config = dict(
    hidden_size=128,
    batch_tokens=32768,
    train_tokens=229200000,
)
Below are experts of layer 4 (counted from 0) of a mixture-of-experts language model. Rows are named router (the router's row for the expert) and show model dimensions 0-127. Each number is 200 + 30 x the weight over its row's rms, rounded and kept within 0 to 999.
Before each expert's rows: "mostly gets" lists some tokens that are sent to it at least half of the time. This comes from a sample of Wikipedia text that the model never trained on.

# expert 0
mostly gets: " the", " a", " The", " an", "The", " its"
router,213,235,158,205,235,210,266,200,160,238,193,236,235,206,209,190,178,213,196,134,199,135,187,177,168,184,233,146,210,209,210,182,202,202,151,136,197,244,226,212,161,178,203,228,182,201,219,187,232,191,259,199,232,231,181,229,201,227,274,243,181,197,143,210,220,186,263,165,188,228,232,259,190,216,255,169,269,215,206,197,188,204,239,226,189,172,224,172,226,211,208,223,251,200,168,199,189,248,222,271,201,205,180,200,202,202,172,188,144,152,227,189,208,220,188,189,236,200,178,206,191,203,205,155,198,206,176,230

# expert 5
mostly gets: "==", " he", " it", " be", " se", " con"
router,175,183,179,167,235,235,203,204,245,196,229,182,266,181,181,154,181,226,194,215,203,163,227,226,249,229,159,226,187,180,196,260,195,210,230,262,228,200,203,173,150,195,220,174,191,170,167,195,141,223,264,165,198,206,174,181,238,186,180,193,283,213,203,232,224,189,131,215,225,217,200,177,198,146,234,192,195,154,177,212,167,258,229,186,222,188,205,243,211,206,182,221,160,229,207,165,159,232,183,189,188,212,241,208,224,193,205,169,170,226,248,210,160,188,168,252,143,232,202,194,228,237,201,183,193,152,192,166

# expert 15
mostly gets: " ", " R", " M", " S", " ex", " res"
router,141,200,197,211,205,204,227,209,165,190,188,257,230,216,189,235,207,192,122,139,180,251,149,263,189,195,207,189,230,218,167,195,200,209,177,191,166,197,188,174,175,235,236,183,196,173,202,172,228,211,163,225,209,222,187,237,184,196,156,231,190,218,176,187,192,202,190,209,185,159,185,186,229,201,228,190,181,158,192,195,180,134,229,203,193,213,222,199,181,171,186,261,185,181,182,248,186,131,172,275,211,149,251,205,206,217,277,234,208,195,227,219,167,170,207,250,199,199,221,223,211,196,164,260,240,267,167,198

# expert 14
mostly gets: "-", " G", " K", " I", "I", "G"
router,207,226,180,160,218,198,160,226,183,176,199,248,172,189,237,197,227,250,195,219,211,219,237,238,213,219,212,163,192,203,215,197,248,182,207,223,211,210,202,151,261,227,167,193,197,175,195,181,186,198,167,187,195,166,185,179,210,203,212,197,225,252,212,189,182,202,219,227,215,169,228,230,243,178,190,205,224,202,239,206,223,283,200,216,247,177,124,176,165,195,187,185,215,191,211,212,176,183,175,176,262,154,167,203,218,190,137,174,256,173,131,271,240,203,186,137,210,195,222,210,207,261,163,153,243,229,234,245

# expert 4
mostly gets: "′", "″", "|---|---|---|---", ":", " —", "):"
router,224,199,232,178,147,212,170,114,242,199,208,248,192,197,229,226,207,225,178,179,165,241,198,232,220,184,183,128,226,224,177,208,138,186,207,207,268,228,217,186,186,229,157,203,195,205,166,161,251,210,170,182,149,169,213,198,204,188,284,205,197,157,222,188,144,250,213,211,148,163,214,203,217,180,202,173,188,202,216,163,232,206,196,210,143,179,195,161,126,196,220,190,222,159,174,229,209,172,208,196,180,231,221,148,146,202,196,172,236,179,213,226,213,219,201,202,180,192,224,204,207,195,220,173,132,216,182,212

# expert 2
mostly gets: "ed", "ated", "ies", "ations", "ment", " him"
router,175,195,185,208,174,185,185,190,210,226,167,202,169,194,201,224,234,180,156,207,164,186,209,203,187,173,260,210,156,175,164,160,181,163,214,209,123,236,257,209,194,212,163,232,142,200,199,191,191,193,243,174,191,221,168,193,180,195,183,178,185,145,192,136,250,240,183,194,184,241,150,145,168,208,203,214,186,199,179,209,186,251,180,239,244,200,190,229,258,257,205,191,184,225,180,235,198,219,233,226,225,153,204,262,232,179,208,207,165,161,264,194,161,187,175,165,211,213,159,164,157,200,203,266,203,176,176,169

# expert 11
mostly gets: " on", " of", " by", " for", " t", " from"
router,251,229,207,178,206,192,215,208,200,227,178,180,191,166,195,229,219,174,168,235,162,280,185,191,186,200,177,203,268,245,242,217,203,165,213,197,162,211,228,205,247,173,150,229,217,201,215,180,179,163,229,184,216,200,229,157,188,219,151,205,204,169,239,219,228,245,152,256,171,203,213,209,234,241,206,168,215,206,197,177,188,208,111,198,254,205,177,226,115,185,176,146,176,233,238,207,195,249,224,167,192,224,233,149,205,197,151,198,182,191,198,182,192,192,213,238,175,190,196,178,248,158,208,197,213,158,248,194

# expert 6
mostly gets: "son", "ham", " George", "ton", "ina", " William"
router,263,205,211,166,235,171,177,209,253,206,224,223,152,230,162,179,269,207,191,231,211,154,205,166,205,163,219,191,194,187,232,194,205,233,223,190,202,189,192,153,197,136,192,177,205,230,186,241,233,221,182,178,216,214,163,216,196,196,221,223,110,197,185,150,187,207,235,206,226,176,217,167,216,217,185,225,157,211,213,231,177,240,210,222,235,193,240,169,261,190,235,216,180,185,191,179,172,202,251,181,214,217,164,194,203,177,204,227,224,186,235,223,174,257,184,197,228,218,221,164,225,193,243,116,209,155,261,264

# expert 7
mostly gets: "2", "3", "1", "5", "0", "4"
router,223,191,197,204,199,165,207,161,182,179,246,200,206,187,169,198,199,186,234,183,217,221,205,153,188,161,173,155,213,196,182,186,202,183,209,235,158,141,189,113,221,242,238,203,215,197,208,177,227,165,196,223,129,158,187,151,170,194,193,176,226,163,281,195,212,211,220,224,231,200,236,221,201,193,187,239,242,195,123,223,219,147,284,221,192,203,164,231,199,209,154,250,205,244,155,210,220,175,164,194,192,242,236,221,196,230,192,224,151,165,252,230,188,193,160,193,219,209,214,207,192,191,231,169,186,176,193,231

# expert 9
mostly gets: "%", "|---|---|---|---", ")", " one", "\n", "  "
router,202,210,220,183,195,113,239,189,202,236,231,200,204,159,228,204,185,183,213,184,224,152,195,216,204,184,200,187,252,174,194,207,207,194,229,165,206,216,258,180,202,203,217,214,201,230,253,223,195,200,193,227,166,216,256,195,140,197,258,182,210,188,259,168,183,234,203,183,225,153,172,146,246,227,185,209,180,209,127,181,165,226,234,203,206,241,276,175,205,229,210,259,226,154,178,260,263,159,200,223,254,191,172,221,192,186,171,189,165,177,178,177,192,194,207,213,166,229,192,220,238,169,217,218,198,153,218,166

# expert 3
mostly gets: " \"", "op", "P", "O", "M", " Mar"
router,159,179,222,201,175,208,251,176,222,192,225,215,184,168,240,204,183,187,228,245,191,236,231,159,223,203,181,235,131,259,229,221,201,204,175,216,174,132,202,192,222,244,233,167,215,194,211,220,159,205,193,174,200,236,201,222,173,230,185,210,230,259,242,182,207,183,219,214,206,207,225,199,166,183,233,193,180,177,251,231,203,175,256,209,216,232,204,167,197,193,176,208,175,126,217,157,211,254,203,222,230,210,151,196,111,241,223,198,205,148,168,189,254,188,220,230,248,245,187,176,207,144,209,206,179,251,227,192

# expert 12
mostly gets: " F", "ag", "id", "ard", "ad", "ell"
router,198,197,200,213,178,209,202,271,207,162,171,201,242,197,208,198,204,201,215,139,256,189,206,147,216,213,194,200,132,139,182,200,218,235,209,210,207,159,193,221,199,218,275,152,215,214,171,189,168,164,132,150,221,196,266,218,235,177,213,215,175,252,201,190,194,210,191,232,193,223,229,183,227,171,130,190,198,196,193,167,233,173,238,195,186,209,162,212,256,181,251,164,154,242,184,224,193,241,215,224,220,151,220,266,180,155,162,205,199,251,170,192,202,177,200,190,160,182,178,212,199,155,199,181,191,168,197,208

# expert 13
mostly gets: "ab", " part", "ort", "act", "ob", "art"
router,216,187,220,209,247,150,224,177,178,216,182,179,195,238,200,164,193,172,185,188,174,179,202,233,217,264,191,206,169,188,185,156,171,190,154,201,233,183,117,236,195,189,186,232,238,230,146,229,162,232,204,181,198,181,168,197,227,209,192,207,229,181,198,228,233,173,222,163,140,176,199,200,244,219,115,227,232,195,159,200,228,182,179,200,256,208,220,173,278,223,187,197,181,208,243,133,215,162,197,199,155,216,192,234,231,190,215,206,216,225,220,106,203,238,188,197,234,217,199,164,182,214,193,196,174,216,189,145

# expert 10
mostly gets: "|", " f", "il", "w", "ist", " Wh"
router,226,222,250,235,245,214,145,266,184,220,208,145,142,220,228,218,233,200,247,188,188,211,137,197,170,178,176,241,195,186,240,199,216,226,148,178,232,219,204,205,214,203,154,229,251,196,208,202,231,223,204,204,146,285,201,160,241,234,220,181,205,177,194,160,211,172,190,214,199,148,187,192,193,192,200,175,201,187,232,217,159,206,222,218,133,220,180,210,203,162,205,227,200,219,227,148,250,221,216,274,176,204,231,177,175,208,168,207,230,226,166,187,242,221,202,242,185,185,165,220,219,232,262,202,185,217,172,189

# expert 1
mostly gets: " was", " and", " is", "),", " had", " were"
router,220,188,191,244,154,216,199,168,193,201,226,192,200,193,180,191,189,205,241,199,181,146,195,188,190,192,197,249,188,246,160,283,184,233,174,170,135,266,164,220,159,238,182,253,159,146,227,191,199,185,220,207,196,203,188,205,216,205,220,205,184,224,102,244,197,215,204,158,241,234,181,206,174,203,157,169,238,201,184,180,175,193,117,178,210,209,219,241,173,233,248,224,224,230,198,167,214,201,188,154,183,181,211,193,191,185,175,176,173,166,215,188,212,229,176,172,201,183,213,234,170,219,143,254,194,225,173,249

# expert 8
mostly gets: " C", " H", " P", " p", " b", " w"
router,196,185,190,215,144,188,169,179,188,168,153,194,205,226,181,246,176,253,195,187,171,206,241,186,200,204,161,293,170,201,189,175,188,213,171,205,176,178,180,211,163,146,160,209,225,235,198,183,212,164,184,256,202,208,250,224,244,208,122,192,206,223,147,218,157,138,201,229,177,209,189,188,169,207,233,192,212,216,233,203,172,163,183,146,153,196,210,187,193,251,159,231,170,224,213,247,218,176,167,174,180,177,166,189,217,233,186,220,217,192,207,162,230,184,164,176,128,129,220,211,224,178,195,206,197,228,208,155